From a checkpoint of a small mixture-of-experts model trained on Wikipedia: width 256, a softmax router.
Below are experts of layer 11 (counted from 0) of a mixture-of-experts language model. Rows are named gate (a neuron's input weights, with its number), up (a neuron's input weights, with its number), down (a neuron's output weights, with its number) and show model dimensions 64-127. Each number is 500 + 25 x the weight over its row's rms, rounded and kept within 0 to 999. Numbers have three digits each.
Before each expert's rows: a language model's description of what the expert responds to. This comes from a sample of Wikipedia text that the model never trained on.

# expert 6
Description: Sentence-ending periods, table pipes, list dashes and == heading marks, typically followed by a new sentence or a table cell name.
gate2:504494500497489487459476504537547481502489568515505516511476553486472519497517539503470514462533490521514485516517483483546453470507503520493534499502488499502498515440543490506502543472497492
up2:544473501460497532493454473502466456492478492513521560517503498495496511450476494476485455479480507501485527487493472526491515496503503466509534565455487525513559480527484456530471520492502544
down2:528506447529500523517480501546449486521468492560504493461472486461518489480560450490499495481462518447508460516529497560477517457517481498490531480522442519482495436528456485507473491515487523
gate3:506474505491474517503501487490526511456543489509518513543507472483529529502499491485470502497483456490526473441491518496439454489516443512491473511493468476495485507519515469492501504479504508
up3:469511486551536528561474501481476505485494548525482509543452513512535506540501470481507461469475506462530516535538508503503512486504527509499502448553473510449500516466491470518543499547534520
down3:475486491497503455501471518525504459520528498526491496499510490506437485547501538492511540521450481464519502498522504505499543491469488465493492520523527515534477508480490538523479557513481560
gate4:494544477470456512477486533494503482469522543447519500453491451486493544483519488488474497476517491531494468443529542537530556520478473490460493500471533456511485529481518517498485534534499475
up4:501500553487543488463520517551456504518499501547455506494491533533476501483492468525468484494459492504484495466449471446463495475503479500476506516514506521483501531557455504459516555498588502
down4:468505521533446480516500532504527514501507533520517511489492478524531479466552436463498491503451486479465500484473481535535468488542505524515477471485550458508530485512520480529540518540460507
gate5:497513503527546504510523505497503446516501508547522474511518521560492512498495510484493522548541502515523512506528479517492478501512460530459514479498494516492462462482513509478450487485486462
up5:508454525529517459497456481510493456520522492433547536504541508475496489490491532493464494498465534450464469563500509463510510516435506482485496518511479519508498493497522522497505506529496491
down5:493501472493482499504525531518475495477492518526489500467511467537506477482539476519480497485525497506536499471512522495534509500482490510470506509530525524540510552466484536519482461482495489
gate6:460480480502521514477515497488471487499467521517479498508512518519502514487505510500508526546456524521511497542464489492456497453500480487467523502512511481511492484476453503438521530498513487
up6:493502442531504477513480479534470510531508514507472513550502491505451489470526512473507519470549517477514487501495503464465506510497506482532504484522481474484528428475549479525517518508524496
down6:472507499495516480439468524517452479501503470513474447522533499511504496480484514487511542501504500512511516503548524506478484476506509499486512540500522549494474480522506491498514522526506493
gate7:501503479508495500498470473508496496510459531528465542481486523503491464503540433533513505460504487501529528468509535494489463473532515527509514508514478469504493490519515488519497495522492480
up7:449550519500474484502477554490507506500512489494497449522512518495485502458500500491505523554527465513484496536490447509503472539490510480524535505491527524541485496476467515496505512475500474
down7:510475486509422506512523530467497506540542474506517550531498528477509518474485522463511496475477442460474452530481522478526498457471475483489515507463522523470493535498498523528477476486513515
gate8:511509497537516488503431543479469538486506443524504530497509519504450507468457490508530481519515525476503450517479525495527500527505482510531521486510501514452455501565482511526482499495520501
up8:513504494495467471511479534482504483510483528525469493520474498507440507513453504509486487479508468480528516474483516555498549500463498508517464531523494515529460543511519518497534494517496514
down8:450473525466503508492493495498466543499522486500512525494510499494471556551477578446492470535498513537531435522515529525499489515486479464480478488485522529485507501493531510494498506485526476
gate9:457481506514454526496496467492514492503535494499522448517504494531496465500507516439501465451485491500518492483507548509502466509495481464477520490499485510464480434509532486507509487501534514
up9:548466540522487517517491470459502464505500511508516510549510553520557489497510539517519501468459521532514496527451513478479455502494497478514504499509510545494511450498492545512513499464540531
down9:494488535450474514508491481539494532487471520489477501468486470509509510519490512513509514481488572509527439505477514511485491463468477533518439508478488476511495491527458547525506504507494506
gate10:509508454455464516539499447481507479439515530513490484466515488518503488491559462476471483454492485450464514508494485481506480476493515512502473487469525472523504542481517510471523514486456487
up10:475496484548523522512507491507526523459482535438531505449506504499524520484482496458502464458502505468464501478485516477516520504495547523491490453517552497485552524495485499502548501514490512
down10:537492527501488509533493472494496496530499489487517506539512523481501535548517495499512488462478504532491462481514503523511504515508523470480462502482506472506542484508507485498514536462501493
gate11:476508487506511510487509510493514542480453481460493496495487490478472522537508492521535518502515478477533509479551477472494462459511452507521557502531509506490506512501478477447524463513517472
up11:499476492500524506527482491493478537458500517487501494485469575481468432508506476503499486516495513508460506525462485447496562470473469518484481517504512487481486464464510507496484499511463506
down11:492475506506493510487486507543505482495469506510505521516506517509457449506514540483472488473516510521530525529500522519526533509493522511520489534442488491496513515462480444499519497495465493
gate12:452523447505529515508526506534510449498472514493503490496506497451516513449480502473462488445523514519501491493526525534495500539509467478541474502535538544509439485465532470426551492514455524
up12:477479519489557494482516486481490515521519526480485522525499500524511454521513560525493505525505546465507497472498521516497525525539507549456429494487493501503525491516536520502467508494516516
down12:484536503510511555497491500545471498464460480485512501533457479483512507508501478524521513470473559499449466498541480481518482515523502524503499469514494479500469510489502498500456535519478524
gate13:497479544483528520497484511483486513510484464490491496518509495497527544500503484478500490494445483508518520479480446450469503490523490472515483497493526481507472477511497499509507479480478487
up13:494498479505528522505557530479546475542520537513488431486478550440504526521515500486573532538495488509513512546504513522460458508500501505492414517474526502507490495484488505520501524485493512
down13:500504523485574513527516476521463508485509474509493514479493516473478512517527481486508478483503441486485465516487526488435499531514523474478512510523498527479491442498488515520479504519525492
gate14:529549467463487513489498487537427510513538502492523482478497487503513505506531536456486467488506516520495490477541546533533480491507529522475492479506480493532491528494461504484482486511511492
up14:498494524456492489514503529474496472481481522467524481528527437452504499464490476501517503505439496517539466482502506461552489506484509509537493484515523524468543504504528537527541490460480500
down14:485434514510541487510490481497505502517493460494475499493514451518461524455506514534495535489475491505490510514499515464442494460511474528505505518458501544497498480439535496485475523535477508
gate15:552520481507527512521468490541499477490500508514477504512492508552488457501499505474475502508502558434551503498486469465453560452519506427491465475463490483476503486506513522462493501465537501
up15:448512533487502471505515522495499517532500514494499488495506475483417502499537511489524502501514477434473488453484537547504504490513544501485505492498521489510457491526495477499523525506499501
down15:500509523477525518492501525510502449485497527474512490555486542518513481496508466504533490445474452525555493538493517498529500507559507455566491482495546502491491479523490525471490501477493476
gate16:510539498490495555508507478502498479487494479475521567458476503499510497462543496486522473489505495541479478480525498481482492496523492501513519484513515469510497526511501562462525543490503520
up16:528495502526503505511484529469495511477491534487500483497503509488544472480496474506459501489491497464518489436487475526534513508518509465446457495492499507484544536528492517462564499440492518
down16:530513480510481497519555469526511486468493515482502510475478505509470540528492509510473504507512474495472484516476493495524516526461484492523517482557490542503473507487490510490502483525495522